config.toml
num_hidden_layers = 12
n_experts = 80
hidden_act = "squared_relu"
normalize_top_k = true
balance_loss = 0.0018
n_groups = 8
lr_router = 0.000582
dataset = "wikipedia_en"
Below are experts of layer 9 (counted from 0) of a mixture-of-experts language model. Rows are named router (the router's row for the expert), up (a neuron's input weights, with its number) and show model dimensions 0-255. Each number is 200 + 20 x the weight over its row's rms, rounded and kept within 0 to 999.
Before each expert's rows: a language model's description of what the expert responds to. This comes from a sample of Wikipedia text that the model never trained on.

# expert 57
Description: Verbs after to or a subject, and prepositions such as in, of, off, into that usually come before the, a, his: win, take, rebuild.
router,198,196,200,195,157,197,222,206,206,193,191,210,201,186,195,191,188,212,236,241,174,194,179,169,195,216,223,184,206,200,182,230,227,189,215,214,191,193,181,223,169,235,185,167,201,167,191,212,212,224,191,205,239,203,196,176,182,146,203,189,205,195,192,188,165,171,213,221,195,222,211,201,207,193,193,173,195,218,199,190,196,211,194,228,160,190,181,187,175,198,219,192,192,191,208,187,219,194,199,161,171,216,175,228,196,226,210,184,221,164,148,235,232,189,190,195,192,191,234,195,226,233,201,165,193,196,211,185,181,207,198,207,220,207,219,173,174,225,185,210,193,208,231,230,239,215,173,159,216,187,201,189,245,205,180,207,206,168,175,198,140,205,262,192,202,207,199,204,192,162,179,200,177,219,209,211,203,203,197,215,182,186,241,221,194,212,171,221,201,212,213,181,184,196,232,191,209,220,184,179,180,204,211,224,183,212,205,196,187,214,197,206,248,188,174,231,205,172,192,197,178,205,248,234,215,207,189,206,207,222,207,188,194,192,205,210,190,229,211,227,201,214,170,199,180,208,211,213,215,219,179,192,222,235,217,213
up0,256,166,200,156,217,203,203,206,226,160,212,187,234,208,211,191,245,208,244,208,202,204,205,178,229,214,200,189,217,169,196,179,188,161,187,170,167,211,177,208,204,206,192,198,205,179,207,224,204,209,218,224,168,203,192,209,166,183,205,183,192,181,207,176,187,226,200,201,202,180,204,215,232,228,208,222,169,198,220,193,180,158,203,193,199,171,172,203,153,202,202,204,224,172,200,184,222,189,174,202,216,190,199,215,186,172,206,189,238,176,221,229,194,216,202,198,192,215,195,194,212,223,183,205,197,199,210,189,183,187,240,248,199,201,183,217,211,161,196,182,231,221,229,229,204,194,210,216,221,199,209,203,225,201,184,227,175,184,193,201,181,171,207,211,209,209,228,210,198,177,170,231,168,186,225,181,216,166,217,184,188,152,196,185,208,205,196,205,229,219,188,196,211,174,183,190,222,214,201,198,132,203,160,227,206,188,191,195,171,178,183,215,210,201,171,203,223,203,215,180,205,194,191,214,238,183,184,204,222,209,198,238,179,179,202,198,169,167,189,232,177,229,190,225,205,206,203,210,197,193,237,201,211,177,194,207
up1,204,206,220,226,181,205,189,211,224,204,219,167,195,203,188,184,168,161,196,219,196,176,156,210,204,172,163,186,208,172,176,223,206,217,208,229,224,211,208,199,174,211,201,185,201,159,188,189,217,209,197,193,219,220,190,217,219,185,212,208,217,215,181,202,204,191,256,214,206,237,188,192,234,203,225,231,192,207,186,190,187,224,206,218,196,191,201,188,195,196,183,209,237,194,212,178,185,180,215,205,205,181,157,202,207,184,187,203,173,224,189,214,150,221,159,189,175,183,219,202,192,233,213,180,172,218,214,191,198,196,188,209,199,210,229,172,181,214,194,214,234,225,182,168,180,228,248,157,189,210,227,231,195,163,192,191,201,198,168,145,196,210,190,195,212,205,178,209,223,179,167,219,208,210,175,219,196,218,215,206,152,205,199,243,213,208,191,198,204,205,232,177,183,220,226,216,199,207,153,194,194,165,211,197,185,197,178,172,166,165,235,215,197,226,207,195,225,209,200,209,222,217,209,176,218,223,183,214,184,211,202,246,180,190,223,236,196,198,207,169,194,195,186,218,197,207,215,172,204,234,198,216,212,207,193,210
up2,211,181,209,182,193,186,218,175,190,169,189,207,197,196,208,168,173,170,209,218,164,201,187,170,225,232,240,207,183,223,157,189,167,203,194,209,213,144,222,183,195,182,176,195,207,182,201,227,208,183,191,189,219,197,223,222,194,205,190,209,215,234,195,212,187,222,205,221,153,197,190,205,210,191,215,180,181,193,203,219,202,196,163,186,200,176,172,198,197,191,236,177,212,251,187,201,230,203,178,203,171,229,207,186,207,183,227,185,199,189,174,245,185,222,206,214,213,200,193,200,176,192,181,193,216,182,206,181,214,196,210,244,195,195,226,189,155,180,175,196,201,182,209,209,220,227,177,215,191,196,212,206,201,207,212,215,235,154,176,219,203,191,188,172,212,206,176,201,209,218,182,211,209,188,220,247,186,199,195,218,162,202,220,188,186,200,212,197,195,225,192,192,228,185,189,203,219,215,197,198,222,201,185,195,181,182,190,219,172,211,228,203,230,197,200,227,163,231,222,144,207,193,208,232,220,209,193,253,208,148,198,225,208,186,176,211,200,190,223,196,190,229,233,190,178,190,242,183,226,222,204,203,193,157,188,188
up3,210,206,226,218,224,206,224,187,216,195,214,195,164,202,213,199,209,196,206,207,230,197,202,196,190,173,221,238,204,186,216,214,173,206,231,184,261,209,194,190,213,200,197,186,236,196,200,203,186,190,204,195,181,193,182,182,166,194,224,205,238,173,180,167,212,187,198,190,189,232,227,216,194,173,179,216,182,179,200,254,168,198,197,224,196,192,207,210,191,215,187,176,204,186,205,194,193,185,179,192,188,197,201,217,192,216,196,207,170,185,219,207,183,219,204,227,167,233,169,222,209,194,168,174,203,117,230,184,195,204,206,176,188,195,185,201,202,159,205,216,192,225,199,208,208,185,194,217,200,192,217,189,188,199,174,211,215,197,160,200,196,179,182,224,205,201,178,226,208,197,168,182,220,240,216,199,181,200,195,227,199,190,219,207,208,201,185,241,204,200,163,199,183,211,184,181,205,200,158,197,159,190,251,195,212,220,163,222,197,192,203,233,184,171,173,222,212,201,234,214,201,228,200,209,199,168,212,195,211,212,196,190,208,169,233,212,210,205,170,237,213,232,197,193,230,244,210,207,206,184,209,209,261,226,185,196
up4,231,211,219,224,202,161,215,199,216,232,166,233,224,170,194,156,190,191,157,197,174,196,199,190,184,194,168,172,186,197,196,231,166,182,208,184,217,193,199,217,206,205,241,188,198,206,190,168,229,226,188,206,219,212,184,193,212,180,224,189,206,169,197,193,222,218,202,210,229,186,221,199,217,196,242,230,220,241,220,220,183,148,209,179,198,239,172,209,208,204,214,198,178,166,206,199,203,217,182,216,178,201,198,231,225,174,219,213,195,190,201,231,226,225,246,230,199,197,174,182,209,193,196,205,213,227,192,198,222,221,228,190,210,208,207,181,229,201,192,201,256,168,191,191,223,214,194,196,202,209,175,204,199,195,178,215,212,187,211,162,165,204,197,211,185,189,202,208,180,175,229,218,199,196,195,197,179,202,204,226,221,195,182,208,182,189,258,201,182,213,225,185,249,214,205,173,209,225,205,160,167,201,193,184,199,188,198,203,190,222,180,195,167,196,212,204,204,196,198,202,209,183,226,219,182,203,211,186,183,218,175,163,218,219,176,218,215,179,167,221,195,168,191,169,202,203,183,165,200,189,203,195,241,174,207,208
up5,223,213,197,178,213,250,177,204,201,191,219,208,210,194,171,183,210,191,189,223,211,256,195,193,190,220,204,185,181,246,191,175,187,187,174,216,209,226,188,188,169,157,209,196,204,237,234,184,221,220,200,199,241,189,182,188,195,198,200,221,221,194,223,189,239,178,170,173,185,197,208,184,224,182,198,215,244,203,185,200,201,191,186,225,211,157,177,208,198,204,218,204,211,204,171,175,194,171,189,215,184,215,210,187,220,228,205,165,194,198,212,197,186,230,183,217,189,212,212,175,226,228,210,213,223,170,189,231,194,203,188,201,162,213,243,209,198,211,180,191,174,209,183,185,165,219,199,205,210,167,210,222,197,217,161,190,239,151,207,211,155,203,196,214,176,242,183,194,217,203,159,187,186,208,188,177,186,220,254,180,195,191,234,202,203,200,180,207,201,177,208,188,159,162,219,191,191,202,212,194,241,200,192,181,180,202,215,221,243,207,176,194,208,164,178,184,192,192,204,200,231,226,215,224,192,188,215,207,169,213,216,199,226,193,215,200,181,208,206,198,189,208,189,193,188,176,217,178,182,194,232,213,205,208,226,209
up6,185,192,205,212,174,178,239,201,219,196,208,213,202,229,203,178,212,213,196,248,180,194,209,218,205,188,207,192,214,177,208,197,169,212,195,202,218,215,219,224,234,194,204,155,212,217,158,203,193,222,215,199,197,189,221,197,207,188,183,212,192,193,215,205,219,198,206,158,240,223,169,184,222,161,198,165,159,168,215,198,216,194,216,181,189,192,210,204,188,207,179,202,175,221,195,210,187,257,230,232,216,211,215,203,183,193,198,197,202,190,193,202,161,218,216,220,213,213,233,218,192,194,214,232,209,183,172,216,237,228,224,188,237,211,216,212,147,192,175,203,178,162,236,208,189,207,205,194,181,243,184,181,193,185,185,194,202,187,201,207,204,177,188,195,202,186,194,217,217,191,201,241,171,211,186,213,195,171,146,233,199,206,221,197,189,204,172,203,183,201,185,186,177,223,194,213,198,202,160,219,193,226,199,244,218,180,229,207,232,212,201,213,178,215,201,209,178,178,187,199,145,187,203,212,209,202,173,184,223,212,211,186,178,168,177,196,192,169,218,176,215,183,200,244,211,187,196,185,185,215,180,219,229,192,161,177
up7,185,203,175,238,184,187,206,212,177,195,187,200,202,185,242,153,189,207,214,227,175,207,190,202,209,205,190,215,216,200,203,213,176,176,245,230,188,187,219,227,176,232,183,186,211,220,205,197,174,199,223,217,199,215,206,222,210,204,195,191,207,201,213,170,225,173,201,207,156,220,204,228,189,188,169,178,194,181,211,174,183,185,181,202,183,232,151,214,200,212,193,247,225,195,207,190,196,176,173,154,135,208,186,183,206,218,197,183,215,201,234,204,221,199,200,186,173,218,200,245,185,190,175,187,152,183,179,177,173,206,235,200,222,188,237,198,193,188,213,248,213,201,200,195,188,163,205,166,207,209,192,186,204,166,213,222,181,182,178,240,159,192,218,188,217,198,200,188,202,192,201,200,178,205,192,194,192,178,192,199,239,187,154,215,203,190,213,197,211,192,221,217,223,190,221,203,151,196,203,187,205,186,228,189,228,198,235,209,167,213,205,194,219,206,191,220,191,209,214,191,181,233,201,187,218,207,194,192,226,198,204,192,204,168,203,208,202,193,164,243,202,192,211,258,181,206,224,194,186,191,221,189,208,201,213,216
up8,161,207,240,209,182,207,211,237,255,144,225,213,207,214,192,210,208,239,234,213,190,193,221,177,201,257,176,211,211,183,217,186,195,189,157,215,222,197,228,206,218,162,139,195,204,200,200,214,210,204,224,195,180,204,190,204,217,211,189,158,212,196,200,225,170,182,218,200,212,213,208,198,170,188,208,191,192,236,205,171,204,229,195,216,207,188,205,220,182,189,218,191,193,176,185,152,184,188,183,205,217,204,230,205,226,176,198,200,203,162,195,211,203,169,184,150,208,190,216,186,220,193,234,177,150,173,183,198,207,202,219,191,211,215,234,214,219,225,209,186,189,185,196,162,214,185,189,219,180,204,173,207,212,200,195,182,192,214,195,188,216,202,204,203,181,196,217,178,260,209,212,205,206,214,241,204,158,202,153,219,194,219,196,196,204,198,205,211,164,191,207,209,190,221,193,190,207,183,189,196,198,194,168,212,215,221,181,188,189,187,167,206,229,226,220,193,228,191,196,212,172,175,225,241,202,198,181,211,198,182,188,217,221,201,188,181,202,179,217,200,216,188,178,220,164,168,181,208,193,207,182,188,198,222,198,190
up9,221,178,180,234,203,182,227,191,211,182,187,231,192,187,201,194,200,203,192,237,173,184,196,205,198,183,189,211,178,201,161,203,201,197,191,193,191,223,156,214,205,187,226,195,254,202,225,188,207,209,209,209,187,192,228,241,216,164,204,201,231,218,179,204,187,206,176,216,208,178,214,166,158,231,203,208,216,194,144,208,191,179,189,206,196,212,200,155,210,203,224,204,199,238,179,215,171,172,193,210,197,224,192,203,184,196,232,205,187,199,227,191,187,223,219,265,203,181,175,205,227,223,200,207,202,222,225,201,202,191,158,202,178,199,194,235,230,192,189,226,236,214,205,166,216,196,186,190,215,231,208,198,210,214,193,220,199,182,143,196,208,181,166,221,229,237,196,211,228,179,226,187,237,207,207,253,212,209,171,226,201,213,218,200,212,163,199,202,210,195,211,191,218,200,194,233,197,187,198,185,197,173,229,194,199,195,208,185,169,203,200,207,190,161,180,221,186,177,190,214,211,217,203,177,227,201,210,182,185,191,187,209,218,216,200,206,206,201,180,189,185,197,237,202,210,232,192,177,202,210,189,134,224,199,186,212
up10,203,185,236,221,207,188,192,190,213,239,163,210,173,175,194,212,195,174,185,183,188,211,199,176,209,194,219,215,211,210,165,188,191,136,232,187,204,234,178,236,250,219,196,183,218,205,226,207,191,216,185,193,144,223,192,177,181,202,205,190,178,196,190,188,186,204,229,201,185,171,202,177,224,190,197,221,206,239,211,199,201,208,200,189,177,209,191,200,185,208,204,192,181,173,190,185,188,208,211,229,173,205,205,169,196,199,191,228,181,188,175,217,201,183,200,212,192,222,204,238,208,206,172,208,213,204,198,171,221,219,218,210,233,194,214,190,214,198,221,183,193,207,160,176,202,190,216,207,196,155,223,191,208,221,218,211,210,161,201,208,210,178,182,213,170,218,210,181,164,205,221,216,212,212,254,176,242,160,214,201,203,213,187,215,182,231,212,183,205,205,194,194,202,199,213,185,223,218,196,184,177,235,147,190,179,189,176,236,165,222,180,208,211,219,221,196,154,225,198,213,208,189,208,189,226,174,211,206,231,191,220,212,208,188,217,206,192,194,231,232,162,189,235,225,224,175,199,200,221,191,192,220,204,158,180,189
up11,184,196,196,214,157,173,181,228,183,194,183,223,186,170,206,188,178,197,188,219,181,221,157,192,172,244,217,175,203,239,229,197,209,184,195,202,176,197,185,207,194,194,212,199,163,205,177,215,208,204,175,219,223,202,226,192,197,164,215,160,199,198,203,212,214,221,226,206,226,193,185,217,184,230,183,166,187,179,166,214,200,176,166,222,183,191,224,207,171,219,221,179,185,229,207,184,186,216,186,196,211,206,203,193,194,216,236,209,215,171,163,214,214,183,235,153,201,186,191,211,210,198,210,183,191,193,195,180,197,216,186,209,217,224,215,172,190,193,197,234,185,225,211,225,220,199,188,195,215,189,211,201,198,231,200,211,198,189,194,227,170,209,201,192,211,182,200,188,164,210,208,193,177,222,172,234,210,157,218,189,194,217,221,176,227,221,195,240,176,210,239,210,218,193,212,195,214,215,215,189,200,244,202,216,231,180,205,185,212,198,218,178,252,168,222,215,159,198,227,185,193,231,224,209,210,178,153,161,189,186,214,198,187,216,194,203,215,198,164,175,217,179,176,231,222,185,227,226,206,199,207,185,186,169,195,233
up12,192,158,219,201,184,173,199,213,198,219,178,197,172,206,223,234,186,187,235,208,203,152,212,237,189,189,191,187,186,197,218,185,219,187,223,219,197,192,200,210,204,198,200,227,148,173,173,186,210,194,179,201,233,222,206,199,192,151,162,196,211,199,224,168,187,230,238,201,179,178,199,147,226,231,180,216,248,191,200,210,205,165,217,238,214,172,179,181,201,218,205,222,186,210,169,202,238,192,187,233,215,181,216,176,204,193,223,203,168,217,237,179,184,199,185,173,191,184,215,228,172,190,173,225,209,207,199,196,203,171,209,173,195,171,204,174,209,194,211,221,180,169,187,178,244,224,212,210,198,238,190,195,240,186,212,215,242,220,178,185,198,203,182,229,193,208,207,200,177,178,198,196,169,174,187,194,203,224,209,229,178,221,244,195,181,234,208,194,180,177,236,175,178,188,230,212,186,171,199,206,211,215,177,200,205,196,187,212,214,216,204,189,192,230,195,197,187,207,210,185,202,199,189,182,209,205,219,176,197,204,214,211,203,204,179,202,229,180,220,187,197,191,207,210,220,180,206,170,175,223,223,200,180,223,190,180
up13,221,208,185,200,180,162,228,221,213,199,184,228,197,220,147,202,204,210,208,271,208,198,221,186,196,188,215,179,200,182,194,206,197,182,189,207,244,185,200,215,189,224,188,177,194,182,208,262,197,189,168,203,197,203,199,205,199,180,176,201,197,208,211,206,201,202,207,191,238,186,221,200,219,163,190,183,200,191,193,208,226,206,207,207,187,161,206,188,208,188,203,237,188,174,215,210,159,212,196,183,215,214,184,203,187,217,180,214,207,200,135,186,233,217,194,178,185,223,178,224,197,182,172,166,187,192,198,193,205,173,186,185,186,210,205,160,219,190,201,193,171,203,244,203,207,153,239,198,236,180,183,225,226,175,152,227,208,220,207,183,221,186,185,213,194,221,227,193,207,175,213,211,234,207,214,193,205,207,208,243,194,167,228,141,190,198,193,172,188,220,173,214,208,198,187,196,188,203,220,173,180,201,217,201,164,201,199,187,225,224,208,213,182,203,196,221,195,235,225,200,183,213,174,184,225,176,197,192,199,184,225,225,226,232,211,209,213,207,219,188,188,204,172,216,213,188,199,173,213,206,215,179,218,220,216,212
up14,148,193,187,191,200,191,203,231,185,188,208,232,166,236,190,218,228,169,229,202,224,194,196,233,222,221,206,196,200,178,181,232,235,202,199,229,219,192,180,185,202,185,239,190,166,216,202,218,222,189,200,196,199,214,235,189,231,198,164,187,188,200,170,223,192,215,181,216,209,191,178,170,159,175,197,201,213,182,214,194,203,226,173,193,195,202,173,201,184,205,223,241,220,184,209,206,226,190,218,189,238,231,175,242,232,225,206,195,213,201,184,207,190,210,195,168,205,194,172,230,210,159,157,156,222,199,201,198,190,207,186,188,211,166,190,204,188,190,172,197,180,213,216,176,233,168,214,207,193,177,192,204,183,163,204,219,211,191,222,200,211,192,211,213,210,190,195,190,206,197,158,167,199,200,182,158,215,197,202,194,206,205,177,203,179,204,230,191,181,200,214,220,207,228,204,179,253,228,174,171,202,190,200,181,191,232,193,175,183,190,189,209,167,187,194,201,195,208,180,191,213,215,204,193,212,202,194,201,202,203,186,209,198,200,195,202,173,211,179,191,265,218,191,246,200,177,206,223,209,177,177,206,210,232,212,252
up15,210,218,169,177,209,176,201,194,196,214,224,210,211,202,200,217,216,195,203,172,211,176,225,204,205,172,221,224,219,187,174,208,198,188,187,231,230,192,222,190,254,194,201,188,217,150,224,173,176,206,221,203,218,188,188,200,226,161,183,196,185,216,188,207,224,238,201,187,204,214,208,192,188,200,195,208,217,200,206,215,194,199,207,168,220,183,201,188,196,190,189,213,158,222,185,218,176,230,221,199,186,200,211,189,196,195,195,209,200,197,219,168,160,197,192,206,197,241,200,188,205,190,170,214,246,217,205,219,165,197,186,149,168,220,184,196,223,196,204,173,175,219,242,222,173,192,192,217,196,176,170,214,216,192,151,236,190,163,233,203,179,185,241,206,191,200,196,218,229,222,198,186,163,185,210,186,221,257,168,202,228,217,195,209,205,159,185,179,174,211,211,226,185,196,234,210,191,205,212,189,199,218,198,228,183,206,191,228,190,220,189,194,188,191,197,213,226,169,196,218,173,202,186,228,220,205,175,189,157,203,181,215,200,178,223,229,199,212,207,223,203,201,225,176,201,231,240,202,186,164,194,233,174,189,188,207
up16,201,240,220,177,199,175,198,180,197,219,179,223,172,190,226,210,220,178,201,217,197,215,211,188,231,251,170,208,184,172,206,186,196,190,202,225,205,207,219,178,209,215,240,195,201,191,203,207,187,195,212,198,231,200,170,198,172,200,160,168,201,195,226,179,223,168,189,159,147,227,189,205,209,233,185,193,190,187,197,189,146,190,179,176,235,214,172,172,186,194,213,179,227,199,219,222,191,245,214,200,162,227,212,195,217,215,190,223,190,167,187,221,204,196,155,186,206,170,197,201,168,218,219,180,201,214,206,157,215,186,182,236,203,230,163,221,200,203,193,190,192,216,183,204,201,223,208,224,204,177,181,221,187,209,187,192,195,217,205,201,184,173,192,213,208,170,159,198,233,181,203,206,224,178,180,205,204,202,205,229,174,160,210,202,198,190,202,226,213,201,221,191,210,210,219,216,200,214,220,210,215,189,222,215,214,195,204,197,240,201,223,164,219,180,192,220,199,182,169,199,222,191,188,243,187,225,156,201,188,212,204,196,205,211,187,201,213,177,182,210,200,225,178,186,230,187,194,160,216,181,211,216,202,205,197,256
up17,187,172,221,160,207,195,238,176,209,199,233,201,246,181,187,228,197,182,175,160,161,203,201,179,185,227,206,240,170,163,183,211,192,227,239,189,205,196,166,210,221,226,203,214,200,229,204,185,169,187,181,226,236,201,217,215,178,209,182,226,165,197,146,201,181,212,223,184,152,218,206,237,207,173,199,199,180,189,151,206,226,177,213,191,176,200,204,215,220,183,174,194,196,215,195,179,211,178,207,199,200,204,195,197,210,224,225,204,202,207,233,232,230,179,205,211,232,213,206,217,218,216,198,187,214,182,168,174,203,207,219,229,203,222,193,214,184,172,182,184,190,223,180,234,191,222,184,210,204,210,222,212,184,222,192,219,186,203,214,202,200,172,192,200,213,194,204,189,189,215,199,202,222,206,158,211,205,251,209,175,176,172,183,210,219,183,206,182,197,192,216,213,225,194,231,171,211,228,202,182,189,201,210,238,222,215,215,206,166,196,222,194,221,182,173,152,218,199,215,211,222,222,216,181,189,211,186,202,201,200,210,189,210,190,220,206,205,216,215,199,210,211,177,178,240,233,208,213,179,228,197,224,195,202,166,169
up18,182,203,168,200,160,213,161,215,215,192,176,185,234,205,186,226,163,206,200,221,207,189,189,215,225,223,212,182,200,168,189,220,223,181,216,184,203,189,209,227,230,213,184,219,180,194,174,200,221,182,195,174,191,164,200,208,229,218,246,205,198,207,222,197,205,220,249,177,218,202,164,190,207,204,187,208,176,194,206,221,231,226,200,177,194,181,171,211,179,176,180,189,203,214,218,186,186,206,232,170,186,170,198,164,245,201,226,193,232,207,197,211,189,213,184,185,203,241,189,179,187,202,227,209,232,187,184,214,193,180,212,168,218,191,209,187,160,220,216,174,200,226,201,193,212,179,201,165,206,193,226,159,185,148,184,237,246,188,218,211,207,166,218,215,197,211,209,181,185,220,221,217,209,195,213,192,198,201,192,227,188,193,205,183,194,224,200,209,253,228,188,163,232,193,185,241,186,199,182,186,214,182,209,231,221,202,222,213,194,214,193,212,187,222,180,198,176,144,211,200,214,217,200,190,179,161,201,221,176,204,209,193,215,179,207,200,182,212,198,216,232,168,171,204,171,199,207,200,209,191,196,178,202,218,183,198
up19,178,197,209,232,179,200,238,239,179,178,206,182,196,222,195,211,222,201,199,261,204,158,194,178,235,185,198,204,186,208,221,202,217,196,230,203,209,175,184,195,190,203,199,192,199,204,199,205,196,203,224,210,201,212,200,173,195,207,182,224,210,188,203,214,174,200,176,190,242,148,199,223,162,163,206,197,181,177,172,218,207,227,203,191,191,206,189,219,173,184,229,160,184,215,187,181,171,164,203,170,191,199,213,238,209,219,256,215,211,185,219,210,204,210,222,165,208,156,216,202,208,203,196,192,192,207,190,220,203,193,221,174,188,228,235,189,181,180,203,226,171,208,220,168,218,182,163,170,156,211,170,198,208,192,213,179,213,194,226,211,220,227,210,188,201,206,202,181,181,186,156,191,225,237,219,206,175,204,169,238,222,206,198,204,196,197,198,198,200,213,189,233,179,196,212,209,186,200,168,227,189,202,233,194,224,194,189,192,186,161,223,215,172,211,177,174,234,167,181,188,209,208,200,232,198,211,151,173,206,224,205,217,215,232,214,215,204,208,228,188,213,205,180,181,192,194,194,200,214,210,225,216,183,224,184,184
up20,209,186,239,176,182,190,186,181,203,193,208,164,197,186,182,164,227,214,213,217,210,207,197,214,196,214,166,187,203,185,173,221,206,188,168,226,203,224,204,181,182,195,218,226,202,214,235,227,197,186,223,194,190,179,191,202,177,220,182,206,217,199,192,201,183,171,169,169,245,199,220,202,185,210,195,153,221,210,173,181,175,217,195,220,189,179,220,187,214,188,243,229,252,159,174,189,160,173,196,197,166,186,220,219,179,217,210,186,218,204,197,159,226,179,185,202,213,184,176,209,213,200,152,172,185,209,224,196,224,200,236,190,186,190,189,197,217,216,192,200,182,188,197,188,235,175,216,209,148,178,217,217,218,207,230,169,184,170,188,190,208,176,187,185,224,199,188,219,224,186,189,169,184,213,228,243,189,235,185,187,176,201,196,205,177,179,209,224,190,225,179,211,214,188,216,205,208,211,179,198,218,218,249,202,204,256,196,211,212,211,209,169,222,228,198,196,172,194,212,193,201,195,181,194,189,212,218,220,198,213,214,218,194,205,196,188,215,203,183,252,214,183,210,215,231,179,204,225,192,173,214,202,207,179,209,172
up21,240,200,195,210,199,204,195,193,221,185,190,173,162,193,174,180,174,216,218,220,177,227,193,199,166,186,214,197,202,184,228,240,233,188,212,170,199,204,180,239,156,237,192,186,176,211,207,214,195,223,218,186,236,245,211,207,186,195,226,195,184,233,175,208,194,202,230,226,211,226,148,210,167,185,187,170,200,188,224,186,202,180,204,212,210,186,234,206,204,193,188,205,235,196,196,225,173,203,211,200,216,200,198,236,212,191,215,215,214,154,191,202,204,248,176,194,207,206,230,215,198,201,191,174,204,158,215,172,199,222,210,214,181,217,221,203,192,194,205,184,195,191,179,221,202,218,192,195,175,189,169,209,228,253,199,175,207,183,146,194,191,206,194,207,210,200,227,183,222,208,217,181,214,195,226,224,176,155,196,211,188,226,226,222,215,211,190,179,231,212,180,197,205,207,197,190,210,199,208,178,167,195,197,204,208,217,189,251,165,171,250,189,189,208,175,200,184,209,205,210,217,223,227,190,199,231,179,210,208,205,213,201,213,231,212,206,196,203,180,161,215,201,197,211,185,193,206,197,166,211,168,188,181,190,239,182
up22,198,185,205,199,216,239,195,193,205,184,215,226,204,190,176,167,195,183,201,197,213,214,209,198,199,161,246,269,226,190,180,218,195,202,247,192,199,213,194,216,178,188,164,208,169,232,194,176,207,229,177,216,219,194,171,220,238,168,201,169,192,204,200,188,178,205,201,191,242,172,201,216,218,209,198,183,217,245,209,192,175,226,166,196,218,178,234,201,194,206,203,205,170,224,186,203,201,173,187,185,203,190,155,178,220,196,197,205,202,194,197,215,210,205,206,180,215,173,169,231,204,180,158,175,210,222,186,145,212,210,207,162,220,203,181,175,172,215,233,209,194,188,224,182,188,174,214,196,178,190,184,196,183,220,228,192,193,166,199,186,225,164,215,197,177,162,195,193,186,204,215,224,203,181,194,212,190,229,185,202,196,181,170,203,182,215,166,192,181,218,232,187,237,199,184,221,192,223,189,169,162,184,214,199,197,189,219,193,233,233,198,203,205,215,188,224,211,192,163,201,186,203,176,193,206,204,185,186,212,160,206,201,198,213,185,243,202,191,219,174,199,219,194,198,222,231,198,206,223,220,206,207,201,217,237,200
up23,201,188,178,215,186,234,191,210,218,219,206,181,207,223,227,189,215,204,197,220,184,186,173,198,202,198,247,219,192,203,213,166,184,208,226,196,188,209,185,240,209,229,213,239,147,189,216,199,193,235,186,206,192,188,195,180,196,177,195,229,166,169,151,203,213,205,182,232,169,203,193,160,227,195,222,224,230,171,226,198,200,211,194,169,185,200,206,208,151,174,217,189,227,187,201,174,198,207,214,195,208,195,217,197,172,198,222,174,184,204,241,209,184,209,153,214,214,171,200,198,215,189,185,212,218,212,178,177,222,223,163,196,188,190,196,186,213,212,207,174,192,205,202,196,234,220,190,204,179,191,208,235,219,189,223,191,214,211,191,191,159,202,212,222,175,212,209,172,227,209,170,201,187,202,179,198,201,215,237,226,205,222,191,219,209,200,229,213,190,220,181,177,177,173,205,217,158,197,199,216,163,204,185,208,195,181,208,171,213,183,144,238,215,209,198,214,208,205,190,218,205,158,223,191,195,216,198,217,221,253,229,177,185,200,208,212,185,202,180,212,214,243,192,199,196,200,177,227,219,178,225,180,229,198,205,218
up24,182,208,185,219,202,230,189,185,195,233,196,161,218,207,186,180,207,159,204,198,200,138,196,185,229,200,188,185,222,215,188,190,216,209,207,159,184,171,185,208,164,185,210,189,238,180,214,202,237,188,192,217,211,226,195,241,229,174,199,186,205,191,181,205,171,214,205,183,205,207,227,220,195,177,195,187,235,204,230,175,222,185,201,176,192,236,173,172,218,189,196,175,171,218,226,236,209,224,201,198,240,179,171,174,210,215,180,200,223,175,207,200,178,165,192,195,176,190,219,197,190,199,167,166,205,246,163,197,204,242,200,212,216,201,216,199,193,211,190,213,173,202,196,232,199,209,204,184,178,182,202,235,243,189,177,215,229,184,202,207,198,192,193,146,246,194,179,196,188,194,191,181,199,189,201,178,244,198,214,206,193,177,207,181,173,195,174,183,195,217,229,173,203,217,171,229,221,194,216,225,231,209,195,185,173,218,211,215,217,208,237,205,206,206,204,182,225,203,224,207,176,194,203,193,183,183,200,214,195,176,203,176,158,196,210,217,174,210,186,234,217,195,204,220,216,233,202,200,220,203,179,159,201,198,199,206
up25,180,201,211,199,229,175,205,178,212,194,242,203,193,225,186,185,200,176,178,207,248,201,179,191,218,210,166,207,185,209,202,168,195,213,226,204,183,187,215,172,200,224,133,177,225,194,209,251,217,241,212,224,199,209,180,202,219,201,228,198,190,190,201,159,191,180,179,200,182,196,200,183,194,222,212,190,187,174,215,172,167,193,201,189,196,200,215,178,150,185,211,179,207,208,188,178,216,197,202,220,210,225,218,212,189,215,201,230,189,228,213,202,191,212,190,229,199,206,220,183,212,186,128,195,212,195,179,225,199,218,200,208,208,205,192,200,206,202,212,200,203,185,241,186,182,196,185,218,181,185,195,198,213,209,159,204,202,217,181,205,181,204,185,200,221,192,204,205,232,209,198,208,215,183,208,232,216,213,165,202,170,214,238,211,217,242,229,220,165,188,187,211,184,190,179,204,198,198,196,166,162,191,214,197,207,189,186,203,210,213,183,211,243,227,172,190,185,215,205,182,218,180,184,203,214,200,169,201,191,249,198,178,202,257,224,192,207,210,151,241,158,219,224,197,230,185,153,210,215,215,207,221,200,195,210,206
up26,207,196,208,173,202,180,248,210,222,195,190,236,217,201,195,248,218,200,209,223,198,221,207,182,221,214,206,202,197,180,195,204,196,192,227,181,170,207,192,175,211,207,181,172,215,214,207,199,229,198,190,194,212,193,219,204,198,179,221,232,210,185,187,185,164,233,207,202,211,222,231,214,205,214,192,210,207,215,188,217,195,188,230,222,231,175,188,177,194,195,196,210,189,202,214,210,207,193,217,181,185,229,201,190,182,209,194,165,190,193,207,200,160,229,213,215,217,200,201,230,258,200,192,219,166,219,196,190,204,202,217,213,209,206,210,212,166,207,221,151,224,216,199,179,190,172,232,223,202,174,200,208,193,232,245,195,193,229,147,173,177,216,205,204,228,228,199,203,167,177,229,183,238,167,220,212,212,183,224,167,183,212,227,197,249,209,204,194,224,198,203,204,178,191,211,178,176,225,218,197,223,169,225,237,224,153,196,228,217,171,186,190,244,188,188,205,205,180,201,219,209,184,202,198,188,194,188,193,175,204,188,192,206,237,216,200,211,180,167,207,202,196,167,197,154,215,168,203,206,194,181,189,225,196,251,220